Experts of a small language model.
Size: 13 layers, width 192, vocabulary 2048.
Experts: 480 squared ReLU neurons an expert, 1 pick a token.
Training: a variant of SOAP for the experts, 648M tokens.
Below are experts of layer 8 (counted from 0) of a mixture-of-experts language model. Rows are named router (the router's row for the expert), up (a neuron's input weights, with its number), down (a neuron's output weights, with its number) and show model dimensions 0-191. Each number is 128 + 24 x the weight over its row's rms, rounded and kept within 0 to 255.
After each expert's rows: a language model's description of what the expert responds to. This comes from a sample of Wikipedia text that the model never trained on.

# expert 36
router [122 102 127  97 120 104 142 155  99  84 131 100 129 101 142 131 120 113  93 139  99 118 131 130 128 177 100 118 133 101 113 131 142 136 105 126 139 130 170 161 124 131 152 113 105  69 115 119 100 150 169 143  95  86 152 148  98 167 125 132 108  67 121 111 143 133  93 117 122 135 111 152  97 145 157 116 117 132 119 111 124 135 156 113 145 106 138 105 141 147 150 166 117 115 112 116 134 197 148 117 120 159 124 141 178 141 138 109  83 156 116 115 145 148 123 134 122 165 137 110 119 154 132 133 144 150  79 121 156 141  63 134 140 154 137 171 145 119 113 123 150 130  71 133  80 121 104  91 132 141 154 158 143  88  97 137  86 107 136 122  63 126 110 146  96 111 127 139 133  88 151 136 144  87 136 166 108 163 124 115 146 156 140 112 120 104 147 122 154 139 174 140]
up1 [146 119 102 125 115 113 130  93 117 144 147  98 156 127 158 101 134 125 191 142 115  42 146 108 137 145 115 156 142 140 115 111 144 125 153 113 112 114 146 107 139 150 128 143 125 143 110 120 101  97 127 152 118 180 138 128 129  86  98 107 124 101 125  89 128 123 131 142 123 154  85 147 151 105 127  95 158 124 182 124 174 127 117 138 124 142 106  97 128 117  77 174 101 172 144 135 124 136  90  91 146  96 137 133 157 105  65  93 154 135 115 154 138 109 130 135 114 108 145 102 142 176 133 115 113 152 112 101 108 122 113 120 122  96 151 130 123 118 144 120 159  83 133 142 114 166 140  81 158 104 129 203 123 156 115 136 162 121 131 140 148 107 154 136  97 113 134  67 124  85 121 134 120 130 148 116  94 160 119 112 149 129 126 110 121 119 112 121 143 140  81 111]
down1 [145 139 124  69 108 119  90 117 121 115  96 115  81 115 128 160 117 136 109 105 149 190 136 170 169 121  91 162 149 100 126  75  94 125 151 134  92 142 147  93 122 106 135 123 145 171 168 178 138 139 151 142 147 146 136 107 137 108 119 123 123 106 134 129 149  99 151 112 129 118 104 137 151 133 152 123 107  94  93  57 140 123 150  88 132 173  96 150 112 131 124 110 143 124 101 139 155 135 132 103  96  95 102 101 116 135 126 140 102  99 134 159 154 109  96 116 145 132  90 115 140 164 103 122 118 134 116 140 139  98 100 129 112 116 160 111 168 111 107  84 138 159 147 124 135 125 142 127 131 108 122 103  99 133 121 136 123  95 119 138 163 139 146  51 150 125 111  98 118 169 138 106 121 142 112 151 164 154 110  96 124  85 116 157 126 134  83  94 122 143 149 143]
What it handles: Subject pronouns and relatives like he, she, it, who, which right before a verb, plus "the film" in Metacritic review sentences.

# expert 4
router [124 107 118 130 157 109 119 116 114  76 154 111 150  65 129 125 152 108 140 133 187 103 110 118 101 190 137 154 120 112 148 146 149 140  95 127 116 114 120 112 127 126 176 102 112 102 108 152 125 155 142 130 115 174 162 144  96 140  96 133 111 120 161 111 113 133 105 103 123 161 156 153 138 151 103 117 132 102 135 107 109 137 163 171 117 155 106 127 169  59 132 143 147 134 117  69 121 159 138 151 123 147 108 189 170 126 100 166 136 142  92 137 103 144 138 148 105 154 170 112 121 127 124 118 147 129  94 112 143 110 104 140 118 112 146 139 173 136 136 138 133 102 154 114 170 151 146 106 122 123  85 122 154  85 138  96 131 131 119 136 122  94 117 134  88 101 153 122  98 100 172 113 147 108 116 145 117 128  97 109 166 147 124 134 135  92 153 140 105 149 144 162]
up2 [ 99 122 196 174 126 115 137 119 117 172 139 141  97 107 123 135 111 144 131  95 161 110 147 129 191 140  97 133 115 128 112 130 182 137 127  89 114 113 133 114 149 121 132 122 135 154 136 155  98 154 109 159 128 136 136 109 118 147 143 148 125 149 106 134 107 134  75 108 121 132 207 127 130 103  98 145 109  95 149 125 121 149 142  93 138  92 128 129 160 102 135 147 116 131 135  97  80 180 118 104 174 132 104 128  84 188 138 140 128 120  68 104 101 130 159 127 159 134 138 143 154 109 152 135 133 159 154  95 119 174  80 163  93 102  99 103  81 125 164 111 115 122 124 146 122 125 165 152  99 145  93 150 131 137 136 130 127 128 161 150 114 140 142 115 128 132 125 131 129 103 161 107  90 128 125 131 176 134 115 109 141 101 130 135 142 104 159 152 106 125 130 119]
down2 [151 124 140 143  90 116 141 140 162 119 177 143 157 130 125 115  56  90 126 132 130 139 109 157 135 134 135 149 124 144 163 126  95  84 142 144 127 118 150 139 106  98 124 132 119 166 142 124 116 101 157  96 117  99 114  88 141 157 130 126 152  98  94 125 129  84 147 101 122 104 127 128 135 177 146  90 145 118 153 130 133 144 117 114 116 133 123 143 140 152 119 124 128 152 108  65 118  91 146 145 115 116 127 139 123 132 133 149  88 136 113 168 154 140  91 153 124 137 131 123 124 125 142  70 119 153 151  96 110  95 132 145 118 169 216  82 110 134  89 146 164 160 102 131 139 121 140  89 155 155  80  98 139 102 149 142 116  97 117 126 114 143 149 124 143  76 143 158 125 119 111  64 150 118 142 105 153 111 151 143 120 134 102 112 113 104 113  97 153 104 119  91]
What it handles: Key nouns in names of awards, wars, games and competitions, such as World War, Game of the Year, World Cup, Best Film.

# expert 44
router [118  87 117  96 143 124 140 159 110 128 170 101 114 117 129  79 119 123 110 154 130 149  96 125 125 161 147 161 125 147 136 141 134 125 126 180  85 167 101 110  97 139 114 131 112  98 138 137 141 141 110 172 119  85 105 132 121 110 116 152  93  94 128 109 158 142 141 147 175 134 151 134 169 117 165 104 118 150 118 147  98 129 109 161 119 104 147 137 136  86 152 132  82 123 103  89 112 149 106  89 112 151 143 152 182 120 139 101 109 140 111  77 115 140 140 135 138 133 141 101 116 138 178 158 137 142 115 114 144 159 106  62 156 128 163 118 128 138 161 125 112 128 137 124  96 157 110 119 115 123 106 104 115 123 140  91 111 159 101 159 103 140 118  88  75 108 155 138 127 117 162 119 159 166 136 170 111 152 121 103 107 125 168 100 144  99 169 121  89 151 143 118]
up1 [119 114 207 133 104 158 141 155 109 138 155 141 101 124 122  95 130 122 102 150 124 159 158 131 131 202 108 159 131  95 153 124 112 136 137 124 113 157 138 136 129 135  93 137 155 135 168 116 100 109 119 104  88 168 123 133 131 132  96 151 154 132 115 146 133 117 142 130 126 170 136 100 137 120 149 155  90 161 118 134 110  86 123  92 133 116 119 123 108 129 164 131 148 141  78 134 130 132 131  67 118 135 147 161 138 115 125 188  87 136 114 135 160 142 159 106 111 120 151 144 119 123 142 134 141 104 160 101  97 139 149 147 157 111 105 129 145  98 146 107 112  85 140  80  97 113 156  98 100 111 137 102  99 101 126 140 116 153 171 187 147 148 133 136 107 104 182 110  89 127 169 126 106 126 149 100 120 164 128  80 146 130 143 142 121 113  99 135 120 145 165 147]
down1 [132 156  86 150 106 108  93 151 125 139 107 146 101 139 137 108  91 120 134 180 125  69  89 148  94 137 108 125  98 128 124 122 113 144 162 133 168 162 163 122 118  86 105 165  84  93 174 141 160 114 127 136 131 101 129 128  99 167 107 164 100 137  66 135 122 127  92 153 117 145 111 149  74 102 140 132 146 176 127 132 155 154 105 177 133 130 160 144 105 133 151 113 121 149 122 136 132 105 142 139 109 145 127 162 131 105 132 109 152 135 149  89 126 140  64 113 129 150 167 135 135 152 160 135 127  94 149 144  66  92 117 134 142 159 141 120  84 163 123 143 122 144 100 132 131 140 130 158  97 110 106  91 104 136 113 127 113 125 172 108  99 135 134 143 119 116 133 155 129 103 148 145 139 169 121 117 137 133 180 118 141 145 129 123 157 143 155 148 156 138 107 107]
What it handles: Pipe separators in data tables (asteroid discovery, fight records), and math or code symbols like =, +, {, ^, \, $.

# expert 25
router [ 92  76 119 126 104 117 132 110  70 136 112 110 117 114 136 138 128 134 107 120 166 101  82 113 142 173  85 159 175 133 136 157 153 120 102 143 131 119 134 155 132 129  87  64 127 147  91 190 125 118 130 133  91  86 122 133 131 157  75 184 133 102 108 112 124 147  98 145 114 139 133 161 132 143 149 110 144 130 142 110 123 152 141 138 167 112 142  90 125  80 145 147  92 151 144 153 135 124 124 117 135 105 114 152 153 109  74 142 169 124 150  96 162 134 146 155 134 153 168 118 159 128 113 160 157 142 147 145 133 161  99 106 143 156 102 120 149 121 161 140 127 154 153  97 127 131 111 101 104 127 152 157 105 137 176 119 128 163 146 119 123 104 122  93 121 136 151 110  92 138 154  98 119 112 108 155 104 122 158 130 180 118 138 121 139 107 123 114 134 166 150 136]
up1 [ 67 147 137 153 136 107 128 120 110 139 156 101 123 112 182 139 135  89 119 121 104 118 171 115 143  97 144 105 120  92 166 146 126 116  96 100 140 100 123 125 127 111 134 161 114 148 149 122 102 124 125 163  89 104 148 141 164 143 153 145 131 139 145 104 140 131 121 116 130 156 138  93 117 156 123 110 139 118 157 100 108 108  82 119 148 146 189 107 165 114 140 129 138 119 138 121 152 115 144 132 138  92 113 149 122 102 135 189 197  96  93 128 158 142  99 139 107 175 153 127 141 111 131 141 132 174 137 134  97 124 132  90 169 133 132 138 120 108 154  90 178 203 131 118 120 143 114 159 154 137 145 117 129 125 112 133 151 110 112 110 139 146 102 115 127 157 136 139 124 108 109 126 188 154 152 128 146 174 127 138 123  87 141 137 103 118 103 150 128 115 127 199]
down1 [105 123 138 112 145 137 138 105 128  64 131  90 125 131  94 129 132 123 145 122 115 141 134 131  89 119 134 132 162 129  91 175 133 143 124 122 137 101 147 113 112 120 119 130 139 131  89 121 131 150 148  92 129 129 128 124 173 177 138 186 148 144 126 165 140 135 196 133 137 147 121 140 114 166 139 111 108 141 143 129 120 148 161 103 166 137 102  81 101 134 166 100 140 132 121 123 141 108 115 150  74 136 100  73 105 152 130 164 171 129 108 141  89 168 117 141 111 115 129 171 138 124 131  68 121  73 129 111 114 129  86 142 125 120 116 157  71  87 117 109  90 143 105 188 107 142 166 147  70 137 129 115 109 129 134 118 153  73 147 108 128 116 143 137 135 126 117 143  91 101 119 126 114 125 115 135 133 109 124 116 169 132 112 138  96 116 166 117 122 130 112 154]
What it handles: Word pieces with b, ph, mb, ab inside words, especially o'b' in obtain and obliged, web'b'store, Shepherdson, plus some scattered pieces.

# expert 37
router [132 110 130  94 148 116 147 169 112 128 128 131 130 109 149 111 154  92  88  73 157 137 140 124 145 147 113 122 128 115 121 135 167 177 114 116 108 120 119 145  96 120 151 119 102 100 133 125 114 143 164 150 125  85 116 116 114 125 113 117 127 108 107 114 139 126 159 104 165 155 148 176 148 148 105  84  99 162 110 106 105 130 167  96 135 165 146 107 161 113 127 146 108 127 101 117 133 168 150 123  92 100  97 168 145 145 141  90 134 129 148 137 168 129 176 147 140 154 113  87 104 151 180 137 126 118 123 128 122 148 114  75 118 127 143 163 136 124  87 166 163 134  94 119  95 130 139 125 104 151 161 171 129  76 129 140 106 132 124 129 124 191  79 128 101 154 138  89 120 106 127 108 170 124 136 127 106 114 129  98 152 169 134 106 121 136 155 127 123 188 136 150]
up2 [ 80 119 183 148 129  97 106 133 152 196 110 128 100 123  69 160 121 116  69 104  98  87 137 118 149 101 139 104 162 148  68 119 121 136 136 130 131 160 136 123 113 147  95 150 150 115 140 145 145 158 150 159 109 110 179 155 128 128 119 151 151 101 135 121 148 124 168 119 120  96 135 116 124 133 117 133  87 149 159 123 117 120 136 120 170  91 156 167  97 143 169 128 117 102 120  91  87 151 172  74 140 124 136 142 102 127 125 126 146 149 146 123 144 122 133  78 129 116 172 149 135 130 173 132 120 168 135 173 149  92 133  98 146 142 129 132 143 153 127 112  85 130 117 137 113 124 136 164  92 106 167 114 116 107 141 124  95 142 169 138 101 144 125 124 125 123 120 102 162 130 150 168 107 137 114 124 133 132 130  98 125 109 109 155 114  92 113 137 118 136 151 158]
down2 [102 126 165 115 161 180 153 106 124 108 130 136 110 144  92  81 112 131 130 105  61  73 131 165 127  98 151 104 129  85 167 121  89 111 108 153 121 107 172 156 135 125 114 158 147 143  95  88 116 133 111 154 120 107 148  97  99 113 136 131  76 167 115 113 126 107 136 103 143 168 130 162 146  87 103 121 141 131 131 110 157  95 154 129 133 122 155 139 112 104 134 150 132 143 136 158  79 143 131 123 119 139 141 109 134 135 153 135 106  99 101 159  92 153 135 112 130 141 151 110  72 104 137 140 120 103 153 126 129 185  70 131 127 128 102 107 116 135 106 136 112 109 132 157 127 125 131 121 157 170 139 146 150 104 143 171 152 100 161 126 101  76 136 150 169 121 115 119 121 113 108  98 102 128 105 141 168 162 120 108 111 159 141 110 114 126 161 152 127 134 138  94]
What it handles: Joining words between items or clauses, mostly and, plus or, but, &, including, while, as in Hodder and Stoughton.

# expert 40
router [141 109 125  48 115  92 148 129 102 119 144 107 122 121 136 124 112 106 126 109 148 149 138 130 153 131 133 123 104 152 145 205 139 127 120 165  87  98 114 131 124 127 126  81 136  96 113 162 106 134 116 149 148 114 131 114 119 126 110 157 140 122 112 140 166 166 122 118 141 181 167 174 165 150 116 104 108 134  94 140  86 167 142 126 117 141 186 168 136 106 120 149  78 121 132 112 121 160 147 100  87 131 156 129 151 115 129 148 106 147 125  88 170 136 130 136 116 125 113 134 148 146 170 137 124 166 146  98 140 144 132  72 133 141 139 150 148 136 120 105 146 135 128 120 125 153 113 130 110 116 123 126 122 113 125  74 122 126  96 100 104 143 112 160  61 143  97 117 108 116 144 111 133 148 127 110 115 125 110  98 112 149 107  98 175 123 181 108  86 135 171 117]
up1 [ 78 163 124 128 147 117 120 147 115 108 100 102 142 146 125 133 139 107  93  89 147  91 126 114 139 152 149 127 180 155 137 141  88 137 122  73 118 148 128 133 126 101 106 158 132 142 106 144  82 106 120 147 132 165 122 148 123 142 129 122 148 122  77  90 145 163 112 158 130 158 147 123 124  87  98 122 162  82 133 156 138 129 144 136  88 104 138 113 155 105 105 140 131 159  93 131 135 158 110 167 125 132 148 151 192 169  99 163 127 154 103 131 157 107 127 143 120 158 122 116 120 148 127 169  91 156 128 144 149 107 123 127  94 167 139 126 126 125 125 130 105 125 155 165 122 117 102 127 108 136 120 152 126 114 147 157 153 151 140 112 129 100 112 171 118  97 139 152 143 122 174  56 132 111 146 117 107 118  86 118  84 124 118 130 140 113 187 157  88 158 153 163]
down1 [113 118 127 145  94 135 142  70 167 149 147 180 123 143 145  71  98 112  68 134 152  92 105 138 121 126 121 131 129 150 105 154 116 137 116 143 139 130 135 126 122 134 143 154 143 152 135 137 143 104 151 130 129 119 135 158 167 104 172 122 182 135 106 152 115 129 156 133 113 148 122  98  79 172 152 114 101 135 104 116 101 137 152 120 122 112 165 135  92 162 160 152 121 123 157 127 105 157 134  91 116 124  87 145 131 108 167 101 154 146 159 126 133 127 103 175 168 116 142 135 138  66 124 132 112 142 164 133 147 143 123  88 156 105 146  91 116 131 124 145 109 116 128 111 110 115 164 163 138 137 158 111 132 101 138 115 151 104  77 113 124  92 135 163 110 108  98 149 114 116  75 139 111 164 115  89 114 106 122 144 100 118 128 134 161 108 108  93  92 148 151  77]
What it handles: Closing parentheses after years or numbers, semicolons and line breaks ending infobox or list entries, like (2010) or Estimate (2025).

# expert 20
router [140 111 116 123 152 111 135 146 116  80 106  85 115 104 126 123 128  93 137  92 142 119 104 135 159 116 153 164 135 151 149 120 179 128  89 141 146 140 159 155  78 145 140 135 120 104 103 138  92 138 138 122  89 132 109 140 133 130 130 155  96 102 123 141 132 130 156 107 153 180  84 216  93 176 118 125 118 156 128 126 112 130 165 132 170 152 151 122 114 151 146 122  86 128 119 111 138 159 129  53 122 130 164 126 151 169 120 155 124 130 140 132 135 141 133 162 160 154 153  80 140 141 154 114 155 140 130 121 121 117 146 116 138 177 132 142 107 134 137 163 151 125 132 154 106 104 130 100  88 111 116 114 104 115 103 136  94 133 147  91 116 142 109  95 116 137 109 130 150 123 136 138 158 115 123 130 102 190 136 108 167 127 139 116 113  83 173  92 152 129 121 158]
up2 [131 141 122  86 123 100 118 117 126  96 125 112 138 139 154 122 146 145 142 149 149 134 110 142 124 124 162 118 111 112 162  93 132 182 133 182 144 115 141 121  93 102 141 132 102 125 154 132 141 132 109 119 128 133 113 132  86 146 140 128 135 123 124 166 149 141 130 117 160 110 163 171 130 133 116  88 125 119  93 154 117 197  99 153 144 151 132 111 116 173 161 152 147 142 136 125 111 139 128 116 125 119 121 130  99 144  54 175 148 113 185  79 113 144 114 150 100 140 142 138 112 137  78 142 162 121 153  93 128 132 128 120 159 150 146 133 153 136 141 146 163 107 123 121 164 141 127 131 125 101 184  92 180 124 151 116 136 112 107 149 133 140 122 133 149 138 129 194 143 104 132 144 144 110 134 165 139 144 156 164  99  99 129  95 162 142 165 191 119 147 117  79]
down2 [141 101 106 143 153 137 122 105 121 158 123 155 125 105  97 140 135 137 141 140 162 125 128 133 157 136 145 159 109 140 136 133 117 120 126 132 132 103 130 156 121 134 164 170 172 152 110  62 141 132 153  73 158 122  89 143  94 130 143  97 158 182 124 135 132 111 124 158  73 138 118 170 111 138 149  80 119 136 145  80 106 100 122 149  83 117 161  79 118 186 173 149 158 128 111 130 153 145 152  83 125 156 169 102  70 130 147 150  87 144 129 136 156 146 129 126 153 102 123 101 106  80 118  90 135 137  94 140  96 133 125 146 139 101 109 129 103 132 158 120 159 104 131 124 130 143 101  76 128  85 130 128  85  95 151 153 151 107 156 104 129 117 100 105  98  90 143 132 122 150 114 134 126 158 109 148 108 130 119 144 153 135 107 139 147 130 122 115 123 135 139 124]
What it handles: Capitalized or lowercase two-letter word starts like Po, Ro, Bo, Me, we, as in pole position, Post-independence, wearing.

# expert 8
router [ 84 119 107 135 153 121 142 148 108 121 153  94 115 109 126 122 139  89 170 120 175 134 118 128 138 164 105 128 145 150 174 147 195 129  87 126 120 135 143 139  57 139  98 143 113 103 147 183 126 140 141 108  69  92 152 119 155 123  93 121  71 117 117  68 124 134 157  95 137 121 148 135 129 164 115 121  96 163 138 125 136 135 157 115 151 108 121 110 148 103 100 114 141 151 143 120  98 139 145 139 126 176 103 117 182 163 132 107 150 136 140 146 126 160 156 113  57 110 116 128 147 142 132 113  99 129 140 131 120 172  97 132 103 141 150 181 159 128 133 105  99 131  96 121  96 115 134 123  93 156  99 136 108 120  91 150 105 153 154 131 117 122 107 117 129 144 111 142 116  98 142 124 130 127 133 100 140 150 126 118 133 178 158  87 138 123 122 120 114 135 160 129]
up2 [138 123 143 131 130 175 142 110 141  95 130 144  89 112 122 141  81 109  99 129 145 110  86 144 102 111 138  64 134 134 164 155 113 123 142 147 163 152 158 176  99  95 139 143 143 118 149 151 130 127 141 158 128 113 107 123  76  65 140 125 101 107  92 107 111 127 100 143  89 142 133 141 126 104 182 146 140 142  95 119 186 123 155 115 139 166 112 120 133 127 112 136 126  76 103 146 117 114 116 117 155  87 134 118 149 148 107 137 119 138 114 118 134  90 145 163 134 150 118 145 128 144  99 157 143 136  88 129 163 161  91 114 125 109 161 158 130 131 137 141 146 177 115 134 112  88 165 116 116 129 137 114 148 100 122  80 113 136 171 118 112 102 153 143 104 110  63 113  94  92 145  95 135 126 119 103 148 110 133 147 126  94 131 140  87 145 146 112 139 172 123 154]
down2 [112 171  93 131 107 170 118 131 161  82  64 126 141  79 124 155 137 157 115 141 104 117 121 130 138 155 119  92 149 116 148 155 143 104 141 112  89 126 118 117  95 151 133 101 187 114 128 156 138 126 148 149 103 126 140  87 135 151 167 111 104 111 105 150 112 155 129 144 166 161  87 147 154 115 114 113 122 131 105  95 173 162 122 124 118 129 165 106 113 164 106  97 117 130 106 146 139 123  93  84 133  91  64 106 133 107 154 102 100 109 135 118 165 136 116 138 124 107  95  92 144 139 134 154 172 126 117 106 152 143 136 101 146 134 139 136 110 170 128 121 104 187 110 157  84 114 131 110 112 145 146 112 165 145 152 121 178 163 100  80 139 129 116 114 128 148 152 144 123 135 130 102  93 106 160 127 123 100 115 121 155 140 126 123 141 143 150 124 131 170 135 155]
What it handles: Word-internal pieces after a consonant onset, chiefly "it" (Chittenden, hospital, wits), also ot, ut, ice, min, ard.

# expert 1
router [127 106 136 117 135 109 120 112 108 152 171 118 172 116 145  69 142  99 154  97 113 162 128 124 113 204  95 106 122 129 114 141 176 143 137 115  91 160 142 145 121 127 120 130 108 130 133 138 156 139 119 149 133  73  93 132 121 160 130 167  99 152 145 126 133 164 148 143 137 114 120 135 137 124 104 107 132 117  71 118  81 152 164 183 128 131 155 105 160 125 135 118  99 114 120 121 159 117 108 107 138 167 136 132 141 171  79 114 155 125 119 132 162 133 128 155 104 137 143  77 128 188 163 126 164 129 101 108 155 139 109 153 135 160  91 149 129 113  96 163 132 131 147 166 154 126 119 116  91 159 125 144 116 103 132 117 112  92 152  93 123 127 102 157  93 149 141 106 100 104 156 107 136 135 131 141 124 154  90 121 162 171 134 152 136  88 147 101 130 138 146 117]
up2 [137 137 129  92 121 135 151 110 112 142 145 157 159  98 125 126 129  99 163  92 112 102 111 125 122 140 187 110 160 158 137 130 147 149 107 150 123 115  95 143 154 122 136 130 134 135 127 151 112 151 156 104 148 162 107 122 115 112 163 120 116 136 167 135 123 123  89  95 118 127 111 106 130 100 150 153 132 124 131 125 124  99 128  97 133 115 147 111 136 134  81 134 134 183  86 111 160 131 137  96 121 128 137 139 144 127 116 143 105 105 184 105 120 103 159 104 157 159  69 106 126 159 165 137 131 163  83 141 119 143 119 188 119  88  84  77 102 166 129 146 150 128  78 131 120 102 156 100 117 109 108 155 113 127  74 133 137  59  81 130 135 115 138 138 133 152 185 148 141 113 137 126 114 120 137 118 140 128  98 106 124 153 159  93 162 134  80 138  98 112 141 130]
down2 [ 93 130  99 123 164 129 148 100 148 133 127 136  95 115 133 141 113 145  95 106 156 113 117  85 147  92 132 143 135 160 127 112  69 113 124  88 145 139 130 102 136 140 121 144 139 164 107  63  96 129  98 116 132 126 128 154 132 115 113 112 115 161 177 125 155  98 163 115 138 116 114 103 119 122 148 101 113 147 138 163 141 148 132 140  87 131  98  88 105  67 133 124 122 115 124 129 154 128 130 146 127 175 112 150 140 120 166 122 121 146 108 114 113 145 126 137  80 157 143  99 163 116 110  81 141 151 127 150 146 124 153 114 141 121  77 115 116 166  86 115 137 147 105 119  72 154 116 155  94 124 105 130 127 155 128 124  99  95 115 109 135 164 157 100 102 128 158 197 113 105 130 134 152 105 103 188 138 112 149 122 183 104  98 154 153  98 121 142 118 126 100 133]
What it handles: Articles and possessive determiners before a noun (the, his, its, their), plus possessive 's or bare apostrophe after names, such as Kingdom's, series'.

# expert 43
router [ 69  92 120 132 124 139 158 140  85  96 157 116 128 107 139 117 124 115 130 108 138 122 137 121 165 173  87 100 181 155  87 139 135 143 123 108  93 141 116 146 143 137 111  77 131 100  96 105  94 117 160 159 114 134 133 150 147 180 115 108 100 126 171 104 141 132 155 117 137 187  95 131 122 162 179 132 118 186  99  94 122 165 145 127 155 125 138 131 159 127 139 141 142 109 124 145 172 157 134 150 128 151 131 137 175 141  98 119 118 121 143 125 134 137 135 215 103 111 143 140 125 114 137 140 149 136 123 107 138 117 125 112 129 100 120 134 137  95 103 158 129 147 147 109 133 140 132 118 140 103 125 167  82 125 108 130 111 159 102 133  98 128 119 162 106 165 153 127 105  99 125 129 164 124 131 119 114 112 152 119 154 142 102 112 138 154 143 151  62 150 175 113]
up10 [130 132 102  88 124 155 120 155 113  98 115 117  87 106 127 137 136 184 142 174 122 148 139 148 114 140 140 111 127 132 131 113 133 119 109 122 147 133 124 117 167 148 164 133 116 131 100 163 165 128 132 158 138 110 147 128 126 143 149 151 145 128 156  83 134  62 111 163 164 108 122  94 115 125 123 136 133 175 108 138 105 126 129 117 143 126 111 161 139 113 101  93 105  88 128 138 148 120 143 173 132 129 116 136 131 135 151 137 175 138 118 107 115 100 158 159 135 123 117 133 136 109 179 112 107 127 120  99 121 186  91 133 106 111  76 172 129 138 148 147 140 103 175 116 120 111 150  96  81 175 164 108 108 120 130  66 117 137 123 134 125 126 149 119 129 151 142 142 115 108 127 101 140 124  57 163  75 118 131 147 177 163 144 114 101 121 100 142 129 181  97 109]
down10 [118 160 172 125  99 149 154  96 108 165  91 131 145 133 188 116 109 143 119 128 106 153 123 129 106 132 125 155 122 134 115 127 141 124 110 141 134  99 115 102 110 139 117 146 101 146 144 121 118 179 148 112 142 119 129 174 128 125 111 127 123 139 142 128 165  98  95 100 141 146 125 120 144  98 156 157 159 117 146 135 121 134 133 120 146 125  79 154  89  95 137 154 143 105 103 105 127 149  94 104 155 166  90 141 128 204 161 101 128 146 112 140  92 113 148 110 115  83  99 150 148 144 135 124 128  87 198 105 104 135 125 128 103  96  61 117 144 132 117 127 168 141 149 144 105 133 159  87 121 137 141 139 108 169 113 159 105 129 144 106 130  87 110 142 124 105 143 162 150 131  94 122 124 159 122 112 137 111  90 149  95 137 106 102  76  96 115  89 109  93 155 119]
What it handles: Word-ending y pieces like -y, -ry, -dy, -ty in names and nouns, such as Sumgayit, Andy, Ministry.

# expert 17
router [111 109 147  91 120 106 169 141  85 153 167  95 185 119 113 125  95 108 154 113 108 109 104 152 113 164  66 101 165 141 130 143 168 130  82 131 110 115 108  89 128 141 150 100 135 127 114 134  83 153 146 114 114 132 150 135 127 147 117 147 108 115 129 130 127 134 134 111 149 131 151 152 170 118 128 111 126 150  95 130 116 140 181 167 123 119 138 153 150 126 147 160  79 161 127 127 131 168 156 147  95 131 112 132 138 122 134 150 124 130 127 113 124 165 190 157 126 153 118 112 158 143 120 138 158 135 127 126 140 140 118 106 135 159 140 157 137 131  99 134 114 126 157 134  94 176 143 117 132 104 130 142 154  90 175  74  96 105 103 136  87 100 109 115  84 142 133 131 144 135 157  77 151 141  56 127 116 127 130  78 114 145 140  79 143 133 149 141 133 143 151 134]
up12 [102 109  95  69 134 153 131 150 144 155 159 100 119 128 131 129 110 138 174 120 150 125 153 141 161 113  81 105 102 138 101 155 141 124 157 124  94 117  98 158  99 153 140 120 140 140 161 117 126 148 142 103 147 115 163 111 118 109 149 111 153 143 145 146  89 126 134 118 147 159 139 179  86 146 124 120 105 101 141 130 145 116 135 106 113  85 104 121 172 152 126 154 135 139 151 116 106 127 121 175 127 120 114 105 110 185 141 132 153 108 138  94 175 119 122 145 150 111  83 100 121 150 150 129  95 126 127 123 108 117 134 130  67 130 164 159 123 129 160 153 107  88  78 146 120 136 171 134 165 161 100 132 154 111 141  98 124 135 138 120 131 109  58 152 112 128  99  75 131 111 116 122 155 153 112 152 123 116 129  99 113  98 143 182 150 149 116 150 118 162 152 161]
down12 [100 165 155 165 118 176 125 146 130 144 141 142 127 169 144 152 103  85  87 145  98 130 142  91  96 126 115 127  90 133 129 118 150 129 167 142 190 111 151 112 117 169 132 136  86 127 119 137 109 140 133 118 121 126 138 124 115 110 154 138  94 147 161 161  85 102 129 109 130 147 167  99 142 132 133 146 109 105  92 148 122 105 120 115 160 150  81 114 114 133 175 146 156 155 135 132 111  77 117 117 163 142 169 102 149 104 126  99 134 122  74 159 152 109 123 156 135 113 140 140 148 133 175 147 132 139 141 110 119 142 103 127 134 165 115 110 112  92 121 125 168 124 143 156 101  86 121 158 136 108 137 126 150 152 134 158 118 102 118 181 166 114 114 147  79 116 135 135 130 191 102  83 100 113 100 115 119 138 141 139  92 132  96 136 143 125 144 170 166 106 145 145]
What it handles: Full years or the last two digits of a split year in dates, citations and tables, such as 2015, 19'46', 20'16'.

# expert 42
router [ 97  92 113 134 141  93 152 138  91 140 138 116 130  98 143 135 112 152 129 129 117  87 129 106 109 150 132 102 126 157  90 129 140 169  99  98 126 169 105 123 114 148 150 118 107 121  99 125 128 133 154 126 123  92 138  77 119 128  74 163 133 158 113 164 139 143 143 119 129 151 140 144 111 126 128  97 131 173 129 127 131 117 120 123 119 139 130 146 133  93 159 109 134 132 159 105 176 111 140 103 118 140 153 172 142 123 128 112 160 122 143  88 135 185 145 156 151 110 119 161 196 139 173 133  96 142 103  76 127 150 113  78 133 114 135 165 217 120  97 106 122 143 134 129 130 132 171 113 100 166  91 112 129 128 151 125  79 133 121 127  91  99  99 118  99 156 145 134 109 159 154 109 123 112 127 139 172 117 128 116 126 132 131 121 104 136 176 168 144 160 133 115]
up2 [106 102 107 142 134 134 107 131 124 135 115  92 119 131 135 192 125  62 150 158 119 108  78 119 124 145 139 149 123 174 121 142 139 114 130 126 157 135 153 118 133 136 119 100  56 102 104 157 143 130 149 107 101 129 139 135 103 111 166 162 134 160 178  69 150 163 156 136 121 100 126 136 140 131  93 162 112  82 151 127 138 135 123 123 125 116 154 125 141 107 143 131 103 123 134 182 153 135  55 160  98 141 139 124 152 109 119 126 151 128 107 109 156 119  96 164 127 167 137 110 132 135 102 133 139 128 107 157 102 117 117 108  73  96 185 127 141  79 116 129 137 102 132 118 150  92 110 137 151 156 112 143 140 103 156 144 137 135 106 145  85 105 134  90 135 137 119 117 120 115 154 104 129 137 129  98 135 136 153 144 156 162 116 136 132 112 145 172 145  64 118 119]
down2 [137 141 126 164 109 108 138 116 134 144 105 124 141 147 146 105 132 157 112 117 124 183 114 136 136 140 148 158 118  81 123 136 139 109 115 156  97 109 176  99 144 104 118 144 125 163 160 169 171 121  90 189 180 137 131 103 132 106 116  99 145  72  88 143 104 116 150 108 147 137 141 121 119  98 172  96 102 145 111  97 158 160 143 121 118 116 108 138 119 166 124 157 148 120 107 101 115 202 131 141 116 143 128 100 150 109 132 146 112  97  82 126 168 122 108 112 158 107 107 136 123 126 100 126 146  85 113 159  99 114 133 129 175 126 131 110 122  72 115 131 101 170 133 109 133 127 149 145 133 126 161 117 126 122 122 109 124  97 105  79  81  98 123 119 122  80 137 149 154 152  85 106 159 144 100 144 146 114 139 154 106 118  98 115 106 110 145 167 142 135 109 118]
What it handles: Inner pieces of Slavic and other non-English names and places, like ov, bi, c, St: Stosur, Bydgoszcz, Maccabi, Kovács, Kernaghan.